From a checkpoint of a small mixture-of-experts model trained on Wikipedia.
Experts: 32 experts in each of 7 layers, 224 SwiGLU neurons an expert, 2 picks a token, a softmax router, a shared expert of 256 neurons.
Training: 203M tokens, 8931 steps.
Below are experts of layer 5 (counted from 0) of a mixture-of-experts language model. Rows are named router (the router's row for the expert), down (a neuron's output weights, with its number) and show model dimensions 0-63. Each number is 128 + 32 x the weight over its row's rms, rounded and kept within 0 to 255.
Before each expert's rows: "comes before" lists some tokens at least twice as common just after its tokens as in all text. This comes from a sample of Wikipedia text that the model never trained on. Tokens count by the router's weight.

# expert 7
comes before: " of", ",", ".", " was", " in", "'"
router [173 122 121  70 126 152 167 121 142 154 145 150  86  85 123 148 184 162 151 117 142 141  98 183  80 140 141 143 159 125 109  91  33 161 209 135  57 119 131 108 125 174 103 140 167 156 134 135  68 124  94 165 151 102 175 185 102 149  87 146 119  90 128  90]
down0 [108  98 111  99 123 183  68  73 119  83  76 137 164  62 181  92 178 137 172  94  83 158 140 121 115 105 136 161 116 183  96 133 164  99 147  94 135 183 131 107 146 126 110 127 113  91 167 132  90 150  71 165 117 122 117  69 166 119 166 133 128 250 122 210]
down1 [119  71 148 115 147 118 128  78 125 139  88 124 192 129 139 166  82 122 116 135  66 140 136 108 137 161 117 108 104 186 140  72 114 169  92 157 154 103 126 119 158  79 134 124 149 117 162 152 133  96 107  88 149 130 102 139 103 138 184 111 101  99 129 106]
down2 [134 163 140 115 141 112  82 159 160  69 131 140  86 176 126 126 158 165 140 148 123 120 104 103  98 111 213 149  54 127 119 111 130 107 195 154 153  96 172 120 166 170 130 120 159  98 114 142 143 142 121 123 149 129 142 153 118  91 112 105 182 136 127 162]
down3 [150 127 128 190 105 127 157 130  62 148 117 140  61  94  86 162 135  89 139  69 131 139 190 163 107  86 119  77 122 125 122 104 177 130 117 100 112  93 111 144 172 109  67 151 159 175  86  71 103 116 181  97 103 143  84 101 141  73 133 137  70 131 116 182]
down4 [129 107 139 141  83 120 145  80 157 115  88 133 170 110 113 147  98 107 170 104 151 142 139  87 103 107 115 126 116 160 110 144 122  64 162 176 117  96  82 122 124 150 149  87 135 111 146 144 165  96 157 166 106 101  95 103 119 117 157 135 118 135 120 106]
down5 [114 163 120 130 137 181 128  95 144 156  44  93 142 151  60 108 134 136 122 165 188 118  99 152 206 164 120  95 197 161 121 169 161 144 176 157 122 108 113 119 120 136 122 159 160 147 115  96 152 169 155  98  99 183  94 115 209 145 103 135  74 133 176 127]
down6 [102  96 119 158 103  90 119 183 137  70 156 131 133 118 133 138 117 141 110 104  99 136 131 185 157 165 115 192  78 143 115 170 120 112 174  94 220 111 143 134 175 109 143 161 112  88 133 134 105 159 157 104 124 134 127  96  99  82 157 126 185 158 127 171]
down7 [109 129 138 136 150 173 189 116 118 122 109 115  72  79 133 127 108 126 157 125 108 150  90 157  67 152 161 184 163 167 145 149 137 127 135  99 134 165  65 146  80  82  73 103  63 164 151 151 150 106 161 108 111 177 172  70 138  71 148 104 107 110 117 106]
down8 [101 196  92 161  80 146 110  72 101 118 111 157  99 138 142 161  85  70  73 162  67 131 122  64 137 121 167 130 114 144 171 143 198 195 146 116  85 156 145 151 142 152 104 151 138  61 158 131 159  82 153  98 158 131 115 130 135 101  83 123 185  93 143  70]
down9 [116 153 102  97 109 152  97 117 145 176 195 137 140 151 113 121 143 106 143  78 126 144 118 158 113 195 116 111 113 137 148 146 126 116  95  96 155 174 104 103 139 129 116 209 157 136 148 141 128 104 116 159 166  74 121 138 152  99 165 150 145 159 150 195]
down10 [ 93 150 152 158 119  78  92 142 123 116 116 136 141 131 165 172 180 110 139 118 122  86  71 202 116 173 169  61 108 143  97 150 112 116 100 184 140 140 109 148 139 143  71 123 184 123 156 154 108 117  99 175 186  91 152 142 163  70 111 177 146 139 114 103]
down11 [ 62 124 157 186 111 127 116 107 154 123 159 116 139  86  52 102 112 144 123 115  89 136 149 154 119 131  84 107 116  74  99  93 134 131 110 100 138  79 108 168 143 133  90 156 152 157 137 142 162 128 168 151 116 119 160 172 150 142 103 124 130 134 138 120]
down12 [ 81 114  99 178 133 184  89 216 118 119 175 122 127  75  74 125 167 131 153 211 128 135 151 142 142 108 113 181 110 138  77  96 145  88 109  78 148 121 103  97 102 139 100 143 102 142 149  94  93 175 141  78 132 136 102 126 127  64 137 163 142 144 178 118]
down13 [108 137 125 137 145 106  88 110 122 164 120 189  59 123 143  91  95 176 107  94 132 100 113 108 137  78 159 171 108 126 101 126 126 153 128  80 138  88  84 147 140 144 163 107 126 156  75 134  91 180 151 109  99  89 150 106 149 142  96 124 151 159 118 132]
down14 [ 82 115 142 129 127 118 171 137 123 131 166 112 119  85 122 134 151 144 122 177 107  32  64  78 105 104  86 124 128 128 152 141 101 159  80 155 135 137 136 164 109 136  97 146 137  87 137 176  77 137 133 122  76 174 106 166  83 127 116 151 131 119 139 115]
down15 [ 77 177 111 141 133 167 152 170 144 110  73 155 157  98 136  22 129 113  99 158 121 112  62 142 101 117  70 140 138 114 142 138 162 109 141 105 127 170 159 188  95 124  77 161 105 124  87 133 176 155  90 169 104 129  92 107 127 132  98 155 124  96 107  85]
down16 [175  86 143 129 128 162 170 131 148 172 146  79 125 117 128 114 137 139  60 144  82 145 144 201 166  71 107 121 157  95 109  82 126 143  77  96 178 152 132 107 127 128 160 167 141 123  76 110 110  85 160 173 130 126 150 103 159 109  90 101  79 176  45  83]
down17 [126  89 130  82 165 118 132 155 118 117 174 112  46  75 147 145 161 126 120 158 101  87 106 156  58  71 158 105 104 161 163 163 138 127 134 125 133 109 175 137 104 140 109 166 139 119  74 117 143 130 134 156  61 138  94 112 130  55 164 176 133 160  95 155]
down18 [150  66 114 127 114 144 182 150 112 133 126 178  75 115 127 144 114 151  93 152 103 124 173 139 133 132 155  82 164 189 118 172 177  79  97 139 120 126 114 118 109 130 150 174 134 168 160 118   8 105 139 134 119 152 153 130 114 108 143 128 146 152 152 151]
down19 [127 131 133 183 123 113 133  98 112  90 139 113 113  87 125 149 126 190 145  80 147 152  92 177  64  75 158 144 148 137 113  55 123 150 145 158 157  59 103 153 100 103 128 121 131 207 170 122 174 125 135  88 132  99 109 132 150 120  88 165 128 152  58 115]
down20 [193 141 162 141 190 109 110 183 133 109 101 122 140 153 127 152 122 137 112  90 161 178  81 105 145 145 105 173 132 161  82 164  72 100 115 168 168 169 137 171  84 106  87 230 124 170 168 144 114  87 169 136 143 124 116 122 120 133 151  59  75 175 151  84]
down21 [128 137 170 139 129 146 111  71 197 178 181 161 158 144 115 128 100 131 158 135  80  77 131 100 163 130 110 192 139 209 119 153 131  87 148 118 174 128 133 106 160 164 162 136 151 155 122 146 147 164  91 131  96 144 152 136 158 155 140 142 130 118 132  62]
down22 [137 144 213  99 131 138 161  97  89 115 134 228 105 125 153 117 133 146 103  96 156 174 142 141 106 146 122 111  81 139 159 141  75 163 124 135 132  78 139 118 103 187  92 136 151 145  97 116  88 146 145 119 186 136  45  92 138 175 175 118 123 114 100 158]
down23 [ 61 126 111 131 154 108 189 142 129  66 145 155 113 147 131 130 160 161  97 125 105  88 130 102 161 131 136 174  94 163 126 149  74 100 152 116 137  83 136 150 104  99 142 113 163 121 122 180 102 138 126 142 160 114 172 111  81 135 187  84 141 159 119 113]
down24 [133 145 170 136 187  92 127 161 114  79 137 132 122 119 140 149 101 152 209  82 150 105 134  94 135 125 157 119 155 130 137 130 158 145 150 135  91 132 116 126 124 155 167  79 173  94 140  96 138 106  95  54 162  97 152 183 113  78 149 136 144 100 190 138]
down25 [147 100  95 144 118 152 115 146  88 117 144 125  62 111  98 146  76 152 122 145 109 150 165 103  69 109 197 141 106 117 196 116 124 104 137 103 119 116  97 101 133 104 139 108  85 126 132 106  77 138  95 103 152 124 159 145 123 163 191 136 109 100 119 135]
down26 [143 102  51 142 117 137 144 151  80  91 130 160 103 109 108  85 133  67 109 141 148 155 115 135 155 113 118 139 152  72 105 146 132 143  97 129 165  96 106 165 126 187 119  70 132 117  98 121 134 129  54  99 157  92  92 138 154 145 147 136 109 129  84 158]
down27 [105 143 125 116 144  86 100 125 115 161 141 112 113 144  76 149 106  91 114 180  86  51 155  82 125 118  80  88 125 122 120 105 130 149 109 158 106 190 135  66  69 202 142 117 108 129  88  96  88  85 119 161 120 105 164 151  89 135 127 181 114 112 162 126]
down28 [ 81 119  72 140 134 108  76 126 101 124 110 111 141 149 125  92 103 100  86 174 110  71 140 202 141 180 135 118 128 120 149 175 129 160 143  99 119  83 173 150 113 139 138 105 135 161  93 123 129  90 121 148 199 200 149 149 147 168 125 112 134 119 150 140]
down29 [167  55 118 151 144 127 141 160 119 100 114 107  86 142 136 150  96  62  84 221 151 147 114 118 174 153 179 180 112 121 128  92 152 119 127 153  96 156 144 100 112 144 131 160 141 120 122 109  98  85  96  86  81 179 138 110 154 136 123 109 158 121  82 141]
down30 [111 148 179 127 114 154 124 121 126 119 150 145 134 121 173 130 164 154 134 135  97 101  55 170 126 132 133 177 137 121 158 131 126 158 161 130 113 133  74 146 107 179 121 111  97  91  78 127 154 188 168 100 144  81 124 160 124 159 144 125 116 144 117 148]
down31 [130 127 165 167 122 115 115 110 116 118 110 117  99  55 119 142 138 109 205 123 183 100 173 120 150 137 185 137 106  46 152 126 136  89  79 194 126 130 125  91 125 155 114 136 149  20  74 131  86 144  57 107  99  19 131 129 144 169  76 126 163 159 137 135]
down32 [ 73  99 163 146 123  68 137 159 120 100 107 191 166 125 102 139 124 151 144 129  81 152  91 123 127  99 170 117  85 157  85  99 106 147 105 131  75 145 138 129 117 166 181 148 115 127  87 135 134 149 170  98 119 105 144 182 105 102  96 160 137 144 142 138]
down33 [124 157 139 113 108 164 119  77 119 119 177 101 128  21 128 127 101 151  95  75 124 141 142 165 101 126 134  85 105 113 117 134 163 162 164 137 133 138 147  68 125 118  43 144 120  99 147 144 155  87 157 136 100 156 152 143 101 163 175 123  73 136 138 139]
down34 [106 141  74 139 128 133 121 113 131 108  40 130 110 118 126 146 102 149  88 165 114 134 139 109 130 145 142 135 132 168 232 143 115 154 149 101 163 126 153 187 104 138 150  97 129 101 158 152 164 119 108  83 191 160 141 103 112 148 103 155 108 173 104 101]

# expert 5
comes before: "ing", "ed", " to", "s", " of", "d"
router [141 137 121 147  73 126 114 103 151 130 118  59 131 141 128 164 174 125 162 111 187 171 116 135 114 157 172  85 166 170  74 142 106 127 133  97 106 109 146 109 113 137  98 143 116 144  54 152  97 176 114 145 154 166 188 150 119 129  77 191 166 138 146  93]
down0 [ 87 127  84 117 190 124 164  92  89 169 108 130 114 129 129  79 120 163 107 140  55 154 104 161 140 117  85 128 129 175  98 123 114 114 177 173 108  38 131  78 143 154 108  81  87 160 167 200 181 140 201 107 112 203 127 119 109 118 168 150 116 156 125 110]
down1 [ 89 136 127 159  74 154 136 113 154 129 131 114 135  95 113 150 171 104 152  69  68 126  76 102 180 124 147 120 128 150  88  75 183 151  97  96 122 107 148  67 171 100 157 117  96 148 117 137 122 143 132 151 196 133 131 131 192  73 127 158  83  79 147 160]
down2 [137 120 174 133 144  98 112 165 132  97  84 101 177 109 115 139 129 131 150 118 172 158 112  78 152 173 172 150 156 128 110 109 105 123 113 155 126 142 137 163 155 159 159 149  63 132 130 105 147 201 140 141  52 133  67 130  95 121 164 176 138  93  81  89]
down3 [ 96 143  85 140 128 122  91 133 169 132 117 149 154 135 137 166 122 162 109 118 132 147 193 109 115 126 115 167 161 166 181  94  94 191 124 137 187 168  64  79 118 115 117  93 130 105 152 180 127 111 101 124  89 128  92 141 111 124  79 101 114 108 192 143]
down4 [101 133 188 144 110  83 112 125 126 165 112  83 159 131 149 116 144 121  81 169 172  78 171 145 126 141 144 116 133 152 185 173 141 132 173  96 144 134 138 158  47 144 220 165  93  76 121 115 120  89 179 117 142 166 110  95  95 184 152 138  80 114  91 149]
down5 [109 193 148  95 154 150 136 129 111 126 133  98  74 138 130  24 123 128 114  44  80 100  69 160  81 103 107 133 150  86  65 125 105 120  88 143  80 120 101 174 108 154 127 122 135 170  76  75 103 160  85 130 111 120 172 132 129 117 178  91 157 167  90  49]
down6 [135 146 153 187 134 128  84 124 208 133 125 109 128 151 122 114 128 104 134 172 199 153 135 127  84 106 139 170 100  75 126 137 170 131 205 177  87 147 113 155 166 105 165 149 112  92 136 216 110 107 124 151 104 134 166 171 138 102  62 134 118 143  90  97]
down7 [130 124 132 168 121  74 135 110 144 132 177 144  88 160 113  69  85 120 127 178 117 181 153 122 124 138 146  89 133 131 123 186 118 145 153 170 128 140  81 159 159  88  86  37 125 136 133 131 174 165 138  29  82 147 153 173 114 192 114 148 129 163 131 129]
down8 [160 143 150  98  62 142 126 166 120 117 146 168 175 130 161 142 105 140 110  98 174 115  90 169 174 142 135 169  65 112  91 157  78 148  90 109 176 149 177 147 172 131 156  99  97 194  65 105 171 163 166 132 157 122  80 151 171 136 156  90  86  97 149 157]
down9 [152 112 126 141 115 132 157 141 137 166 171 144 149 123 120 126 108 113 185 152 141 140  96 107 149  76 184 119 106 130 122 119 125 148  89  68 194 134 166  51 118 122 140 209 138  92 128 100 124 127 132 136 115 142 118 146 181 137 170 176 103 146 117 134]
down10 [216 109 142 132  97 127 110 122 178 124 102 127 128 147 117 104 109  73 109 144 105 191 111 130  81 138 109  81 119 147 103 118 168 129 148 124 124 187 128 192 193 132 144 106 143 134 115 121 105 116 113 152 107 104 144 164  56 172 160 113 149 143 127  92]
down11 [113 106 107 137 105 115 130  81  73 156 101 125 106 135  68 131 109  90  94 121 163 153 131 131  63 164 132 103 144 119 154 154  60  92 139 113 148 166 159 117 153 123  98 164 104 146 133 136 160 141 130  97 195 128 170 134 174  75  89 166 183 103  99 141]
down12 [156 146 121  98  81 128 122 193 122 158  79 127 120 128 124 130 115 120 130 143  94 131 180 102 127 124 183 134 120 125 130  80 157 131 162 181 104 156 142 121 150 103 130 131 180 117 185 142 165 150 147 153 170 139 119 161  43 163 137 116 106  96 128 168]
down13 [123  83  71 103 112 174 135 116 121 162  96 139 106  96 137  93  90 226 100  96 130 111 144 118  94 125  88  99 118  93 141 105 119 150 161  84 100 153 168  93 137 109 147 120 140 143  68 141 128 153 123 155 189 162 180  75  90  60 108 125 136  58  94 148]
down14 [ 69 157 128  67 110 165 127  65  74  95 184  75 108 112 111  84 114  78 133 124 138  92 138 141 141 207 143 162 132 124 101 166 162 123 148 160 158 168 123 163 149 186 102  64 180 123 131 156 119 100 117 136 170 137 119 132 151 157 124 130  98 123 180 136]
down15 [136 126  90 102  66 153 168 133 163 100 149 141  93 119 108  93 194 146  56  75 126 162 188 113 121 180 173  89  99 173 129 107  94 182  80 109 164 181 169 133 116 165 136  99 103 143  91 111 155 152 124 139 134 186  65 115 210 151  90  97 104 156 111 143]
down16 [107 163 112  60 178  70 103 149 109 132 157 102  93 121 175 144  86  71 139 162 134 129 146 159 143 135 154 159  40 159 129 108 115 200 122 184 116 144 108 147  93 138  95 147 157 127 138 172 151 115 178 179 133 159 103 102 112 160 183  66 111 165  81 115]
down17 [157 138 128 131 121 183 167 171 118 120 125 108 137 112 164 144 154 114  96 156 143 114  56 127 118 117 140 159 110 169 101 115  93 187 142 149  68 162 117 114 136 132 134 118 137 144  86 125  83 159 123 166 158 126 192 108 178 179 120 137  94 166 146 156]
down18 [158 106 126  85 123 148 173  59  84 165 170  80  91  93 116  66 125  86 165 142  92 165 121  99  54 112 119 157 159 136 110 182 113  96 145 101 136 104  85 152 129 117 129 174 140 149 153 115 125 149 147 124 100  74 118 154 118 160  97 155 131 152 159 101]
down19 [116 104 125 110 111 114 113 116 111 153 121 122 124 155 113 144  81 126 170 157 131  93 120 170  81 103 108 136 185 186 147 182 131 162 216 165 157 124 163 156 157 111  88 121 146 201 119 186  92 121 169 128 112 169  89 120 168  78 131 126 205 176 169 143]
down20 [139  94 145 104 126 127 109 111 108 152  85 122 104 110 149 128  99 102  65 142 133 130 179 144 153 129 136 176 191 141 157 134 190 129 133 101 123 117 136 142 161 128  63  83 134  71 148 134 180 122 113 115 128 213 117 162  95 158  63 136 141 152 102 147]
down21 [171 145 191 154 125  88 160 169 135 129 117  93  74 105 123 131 149 109 161  78 130 135 130  86 108 126 102  94 136 158  86 121 154 136  72 138  91 111 130 140 108 166  71  80 168 135 165 119  86 193 111 115 140 147 101 113 131  86 138 120 120 142 106 149]
down22 [141 197  90 176 126 129 136 100 162 136 137 115 145 214 136 130 123 114 168 106  74  56 125 139  93 206 101 136 114 107 118 132  98 137 116  94 145 132 122 102 107 122 175  97 107 155 140 108 173 184 107 123  99 135 122  65  95 198 178 178 139 107 110 122]
down23 [110 181 132 107 152 212 102 126 156  84  99 117 125 154  93 216 158 163 148 129  72 202 125 162 106 150 145 146 130 113 189 127 106 121 181 137 113 118 108 222 152  96 119 161 156 159 152 121 131 115 151 143 118 136 115 109 123 135 170 139 129 183  81 169]
down24 [121 137 190 121 164 150 122  90 161  98 163 132 131  87 114 128 157 108 125 180 173 170 130 164 108 132 200 147 112  86 109 119 112 117 101 140 147 125 126 126 182 120  84 118 155 166 138 229 149 106  81 137  91 131 132  97  97 170  82 123 117 101 109 130]
down25 [165  80  38  90 147 128 117 129 129 154 119 123  85 129 105 131 104 151 124 163 156 150 140 125  95 130 111 103 104 124  95 173 152 139 154  87 142 143  91 111 143 123 120  81  99 145 161  86 102 109 104 179 105 149 119 150 171 104 150 110 125 159 142 109]
down26 [ 96 120  94 123 144 170 120  79 104 149 108  74 107 134 116 116 184 124  80 133 126  84 127  97 117 118 166 189  87 117 177 162 102  79  94 159 140 142 114 141 131  98  62 165 123  84 124 115 148 134 126 125 125 138 149 109 112 148  83 135 123  98  85 117]
down27 [105 107 183 137 157 123 123  87 133 189 120  86  93  85 120 177 135 149 126 103 175  99 129 138 135 132  58 176 110 144  70 112 114 132 157 130 160 119  94 133  73 111 126 133 137  90 133 146  86 106 100 159 169 166 119  84  99  98 160 105  77  90 141  81]
down28 [147  85 161  90 106 112 110 188 125 108 149  83 176  57  89 185 137 117 127 189 104 108 146  95 155 127 107 149 135 153 103 125 140 115 142 162  72 157 140 135 105 122 140 101 126  69 140 127 155 140 112 157 134 158 156  99 151 171 105 103 117 128  87 170]
down29 [110 137 137 122 146 147  71 105 124 164  77 159 129 178 127  82 117 131 134 114 112 103 166 138 147 125 151 121 148  85  96 160 111  99 131  92 161 161 165 123 158 178 165  71 132 133 158 163 127 171 152 159 187 117 199 132 111 136 104 125 159 168 113 103]
down30 [114 109 133 114 142 131 183  63 199  77 135  96  88  89  87 148 112 132 159  92 156  97 128 193  97 107 143 138 156 131 224 144 162 109 133 106 111  92 164  77 119 127 191 133 113 114 106 142 187 160  94 123 129 112 133 135 160 110 103  90 118 152 162  62]
down31 [119 157 123 131  74 104 139 131 169 140  96 110 131 131  96 128  95 120 109 104 128 115 135  96 180  99 219 159 147 140 150 171  92 138 110 103  62  98 123 133 172 128  50  92 138 140 106 125  92 118  87 129 111 116 123  77 124 167 104 142 130 136 124  65]
down32 [ 51 211 125 123 131 116 139  98 127 136 107 151 171 123  86  93  95 188 146  82 100 141 136 115 146 120 122 164 160 128 114  98 117 117 119 127 142 105 143 161 127  98 141 137 109 177 151 123 119 136 133 147 101 135 129  98 127 110 140 105  88  93 122 185]
down33 [139  93 162 243 145  78  83 155 110 144 112 167 162 160 149 164 144 147  91 106 116 146 102 129 106 120 190  90 139 170 188 139 106 145 140 158 120 192 102 170 118 158 109 105 147 111 150  91  95 208 103 148 137 137 144 138 127 140 130  87 120 113 126  51]
down34 [105  82 161 114  94 174 177  78  92 149 144  60  86 147 115  34  99 175 160 128 104 144 107 180 113  90 123  86 140 123  92 109  90  89  87 149 109  89 141 139 150 118 131 140 146 111 113 124 172 176 108  94 153 105 165 121 119 157 122  85 134 137 128  74]

# expert 15
comes before: " of", ",", ".", " in", " and", " to"
router [117 134 122  59 102 102  65 104 152 147 119 101 110 115 110 145 172 124 148 233 154 153  85 157  71 170 126 142 144 111  99  74  99 138 171 120 120 135 149 134 133 198 129 146 118 164 110 139 101 172 129 146 145 129 171 158  73 169  61 176 137 110 172 134]
down0 [ 94  85 129 116 109 198 157 188 124 138  77  85 121 147  76 128  99 121 166 176 125 168 137  96 132  79 191 178 117 139  61 161 111 115 116 189 121  82 143  87 100 110 142 137 136 116 130 105 121 125  77 104  75 137 159 139 196 210  99 120 135 183 115 203]
down1 [ 55  91 145 144 181  70 119 142 141 171 141 144 168  90 108 137 180 147 102  90  97  91  91  80  73 148  97 103 163 154 171 171 121 158 121  96 105  82 156 146 142 116 172 162 163  93 108 113 103 150 135 125 104 108 165 181 143  96  88 126 159  89 169 112]
down2 [169  91 158 125 208 107 101 150 138  94 122 162 117 166 148 126  92 133 166 161  88 163 135 166 144 166 118  88 167 127 131  60  47  85 165 138  92 159 109  98 177  97 113  53 177  64 187 128 164 111 128 138 147 103 127 171 109 128 110 138 129 119 168 135]
down3 [ 95 149 117 137 153 133 128 215 113  86 114 197 115  82 134 102 166 136  91 131 101 130 174 162  90 141 166 148  80 120 169 105  99 194 141 110  93 141 155 147  92 123  83 131 174 130 106  87 111 113 102 109 108 120 103 125 106 137 116 129 133 114 129  74]
down4 [ 91 161 130 104 160  99 139  96 112  85 147 117 149 100 123 175 130 110 119 188  77 158  82 160 141 129 132  42  88 109  83 133 117  73 139 108 113  88 149 122 154 148 159 119 134 126 141 126  76  98  64 219 161 132  87  82 113  76 130 139  70  78 136 120]
down5 [ 92 102 149 191 121 202 176 153 143 127  90 198 156  83  49 171 157 153 105 118  57  79 151 154 114 130 117 132  92  88 115 159 154  82 195 132 123  88 147  83 171 145  99 108 136 170 150 124 111 166 143  55 157 165 138  91 158 104 164 127 184 181 183 190]
down6 [162 145 115 173 151 131 143  99 123 134 117 113 163 139  97 135 208 152 127 167 149 120 141 147 166 150 121 159 105 125 118  98 150 102 138 143 134  76  83 102 133 123 154 144 136 158 101 165 128 136 126  85 100 111 131 119 162 168 133 154 100 127  63  64]
down7 [148 118 145 113 141 126 107 161 119  59 125 104 125 147 109 142 111 127 102 142  73 135 160 199 126  73 127 195 124 138 114 141 162 119 181 116 106 126 116 197 117  89 155 137 100 182 165 125 105 104 112 142  92  60 150 124 141 130 170  94 160 126 156 159]
down8 [107  93 140 156 136 176 162  65 123  93 171 119  71  84 181 109 146 184 163  86 131  98 235 145 102 113 120 180 128 104 127 132 180 101  91 149 131 183 150 103 132 127 136  92  86 113 142 100 117 115 171 129 182 127 145  82  94 159 109 107 201 117 117  22]
down9 [117  77 113 149 127 125 106 138 159 118 152 117 125 108 116  84 133 112  85 102 149  95 158 138  93 186 132 108 151 123 124 116  89 138 172 129 132 109 147 142  32 123 148 111 111 162 210 136  68 126 169 136  80 107 147 131 170  87 111 127 132 108 157  71]
down10 [158 117 137 169 182 107 144 172 132 111 152 109 187 148 145 155  68 102 151 141 118  98  87 145  50 102 104 105 154 160 136 203 120 121 155  88 123 125 107 118 145 119 191 107 156 131  74 125  93 118  94 111 136 166  97 141 123 203 114 155 131 122 106 102]
down11 [114 135 111  92 132 169 137 124  88 117 185 150 112 132 124 153  83  68 171 107 128 162  89 173 119 142 181 119 130 117 148 104 156 109 121 172 151 132  97  88 117 130  76 136 128 107  88 162 167 118 134 141 142 134 135 103  81 197 136 152 198  86 175 147]
down12 [147 154 142 169 165 102  77 133 161 136 148 191 125 154 131 162 165 118 174 113 106 153 109 120 163  88 196  92 133 127 117 141 117 150 169 159 165  73 129 141 109  94 138 171 103 123 117 159  86 133 139 139 110 113 135 157 153 136 171 187 159 139 165  88]
down13 [140 133  88 125 134 110 128 106  78 120 120 117  95 125 132  86  98 140 161  99  61 101 103 139  88  88 165  72 111 100 124 140  47 138  78 128 145 115  92 156 186 106 134 119 142 149 195 167 159 106 103 172  67 137 180  87 128  98 159 114  98 142 145 148]
down14 [139 114  87 138 148 119 133  61 136 133 102 168 107 126  90 108 184 171 116 153 125 119 147 105 114 194  87 120  85 100 129  56 154 145 164 158 190 121 150 100 116  49  95 127 116 105 123  79 150 148  72 133 194 123 167 148 136 155 127 170  49  97 190  89]
down15 [ 54 169 121 126 118 155  95 112 142 133 106 140 169 139 150 150 133 136  64 152  52 159 111  87 195 113 108 102 140 186 146 219 150 154  53 146 119 111 143  90 174  92  93 150 136 101 111 141 153 129  98 181 106 167 155  59  96 132 118 174  89 126 164 140]
down16 [182  92 144 193 127 129 133 133 162 110 123 183 159 100 112 112 128 116  98 114  74  92  83 117 122  81 127  47 168  68 116 145 127 126 139 141 157 137 130 140 121 139  95 122 141 100  63 123 144 175 165  94  84 108  83  99 150 102 136 128 107 109 133 108]
down17 [ 22 120 135 143 123  96 108 160 126 108 160 102 130 124 153 140 157 107 117 116 123 135 147 162 151 137 174 117 140 140 136 150 121  97 104 137 105 157 117 136 120 125 127 135  91  99 157  81 150 126 118 134 111 105 146 154  99  97 108  98  99 123 150 149]
down18 [ 92  98 128 117 167 174 123 136 119 113 160 133 141 128 115 149  78 127  97 167 132 107 112 131 102 172 213 156  96 128 118 155  88  66 118  32  99  63 117 191 155 114 104 145 104 134 108 165 107 181  89 180  96 154 148 139 101 108 186  98  57 166 104 111]
down19 [ 90 175 108 107 109 170  73 149 105 125  83 106 109  88  75 119  87 136 178 117 205 123 173 111 105  85 173  97 144 157 165  93 127 106  93 168 140 122 161 119 145 134 154 175 143  66 156 107 117 101 169 139 126 141 149 111 109 128  51 129 169 111 101 163]
down20 [142 138 120 128  92  94 141 102 138 138 112 149 132 134 141 120 159  94 175 160 193 125  88  67 131 171 202 155 116 110  98 194 105 159 147 129  82 115 159 137  61 201 151 146  80 173 109 126 138 158  99 103  98 214  88 164 128 133  75 126 155 138 132 109]
down21 [157 131 126  75 111 142 146 146  96  88  47 133 128 115 145 197 138 129 147  66 174 149 161 128 122 118 110 165 138 108 139  88 110 110 154  86 105 131 169 128  80 152 121 121 115 112  86 120 139  94 134 121 123 118  64 180  39 147 169 192 144  87 105 130]
down22 [133 153  63 171 169 147 145 116 181  94 172 138 161 111 131 194 130 155 135 124  88 123 103 161 126 164 115  97 165 129 159 163 113 118 109 138 159 113  81 140 127 159  93 146 155  76 104 146 100 168  89 137  95  86 105 145 123 165 156 147  87 120 137 147]
down23 [186 103 123 142  75 108 179 147  66 148  98 193 165 164 144 180  63 135 178 158 120 130 136 123 140 122 150 175 123 125 116  90  98  75 124 153 111  71 141 147 107 127 139 164  99 139 140 124 108  98 122 144 109 114  98 163 114 155 146 185 143 123 141  94]
down24 [ 68 149 105 143 152  42  67 111 136 164  91  80 114  87 151 191 144  99 131 145 102  95 146  66 178 106 134  72 135 134 108 109 129 199 120 151 175 113 145 123 147 123 128 145  85  72  73 109 130 188 120  87 161 126 164 127 138  86 123 129 160 127  84 176]
down25 [125 114 157  86 124 152 132 124 154 112 175 105 112  64 190 199 124  75 156  63 144 129 132 146 149 122 159 137 101 176 179 146 157 163  93  89  91  83 182 107  35 163  93 155 102  97 114 116  20 152 144 148 155  61 138 133  67 135  69 122 114 132 126 145]
down26 [ 98 102 148 111 134 119 100 153 136  94 113 127 152 103 120 103 129  85 173 120 128  80 176 131 103 150 113 100 131 103 139  94  87 122 142 125 109 174 131 162 145 147 122 118 146 116 101 105 126 115 132 128  56 131 103 130 133 168 108 107 151  99 123 172]
down27 [164  99 153  85 119  97  95 124 140 177  93 131 180 134 157 115 119  74 153 191 179  76 186 132 132 128 101 120 139 137  97 108 117 127 137  59  79 142 155 137 108 120 118  89 126 133  75 124 120 108 167  81 119 132  97 157  98 144 142 109 148 139 129  92]
down28 [157  94  97  73 158  78  87 157 141 158 116 149 108 120 105 129  89 165 103 154 154 155 169 153 173 151 125 120 100 129 188 138 145 109 113 113 138 197 135 102  99 151 146 153 121  71 151 117 165  92 119 149 124  87 163 104  52 140 142 136 124 105 148  99]
down29 [106 154 100 117 176   4 118  92 176 150  64 106 168 126  75 103 185 121  87 141 156  98  93 179  79  99 126 179  81 107  84 112 150 104 139 123 164 115 191 116  72 166 124 121 137 168 150 178 150 122 111 162 162 162 104 121 157 115 130 124 161 150 121 154]
down30 [153 132 116 135 184 158 139 111 188 122 125 110 128 146 129  53 138 148 121 121 132 121 159 113 113 119 163 115 122 107 106 208  93  88 131 185 198  93 161  87 179 153  99 153 111 105 137 136  72 150  65 131 117 129 128 120 103 114 123 146 126  85  79 119]
down31 [135 133 162 161  77 134 153 113 156 105 126 167 115 184 141 159 120 195 107  96 113 112 101 142 121 193  47 176 109 131 132 134 160  77 102  94 187 128  77 118 129 122 170 103 140  88 124 149 220 152 125 115 171 160 146 153 158 124 128 124 172 103 115 130]
down32 [ 98 116 148 106  71 163 154 124  77 108 136 105 145 123  98 145 106 121  90 126 158  89 190 185 135 108 138 104 192 146 130 113 157 121 108  86 145 115 133 117  82 109 181 157  51 150 140 101  59 106 127 154 152 150 115  97 132 129 121 152 126 128 145 112]
down33 [100 166 139 108 107 114 121 106  82 129 164 182 126 128 120  95 141 116 113 122 107 131  87 104 133 190 177 104 178 153 174 148 137 118 139  90  71 182  84 125 177 174 111  86  82 145 128  73 137 122 107 103 194  76  73 127 161 135 156 124 191 143 191 109]
down34 [145 172 123  91 116 164 174 130  76 120  90 113  68  89 155 151 119  57 128  97 102 141 105 113 100 130  87  95 121 198 106 172 201 114 171 127 142 168 182 122 148 174 149  83 120  95 110 130 108 104 213 120 111 111 131 150 122 111 139 103 189 141 172 109]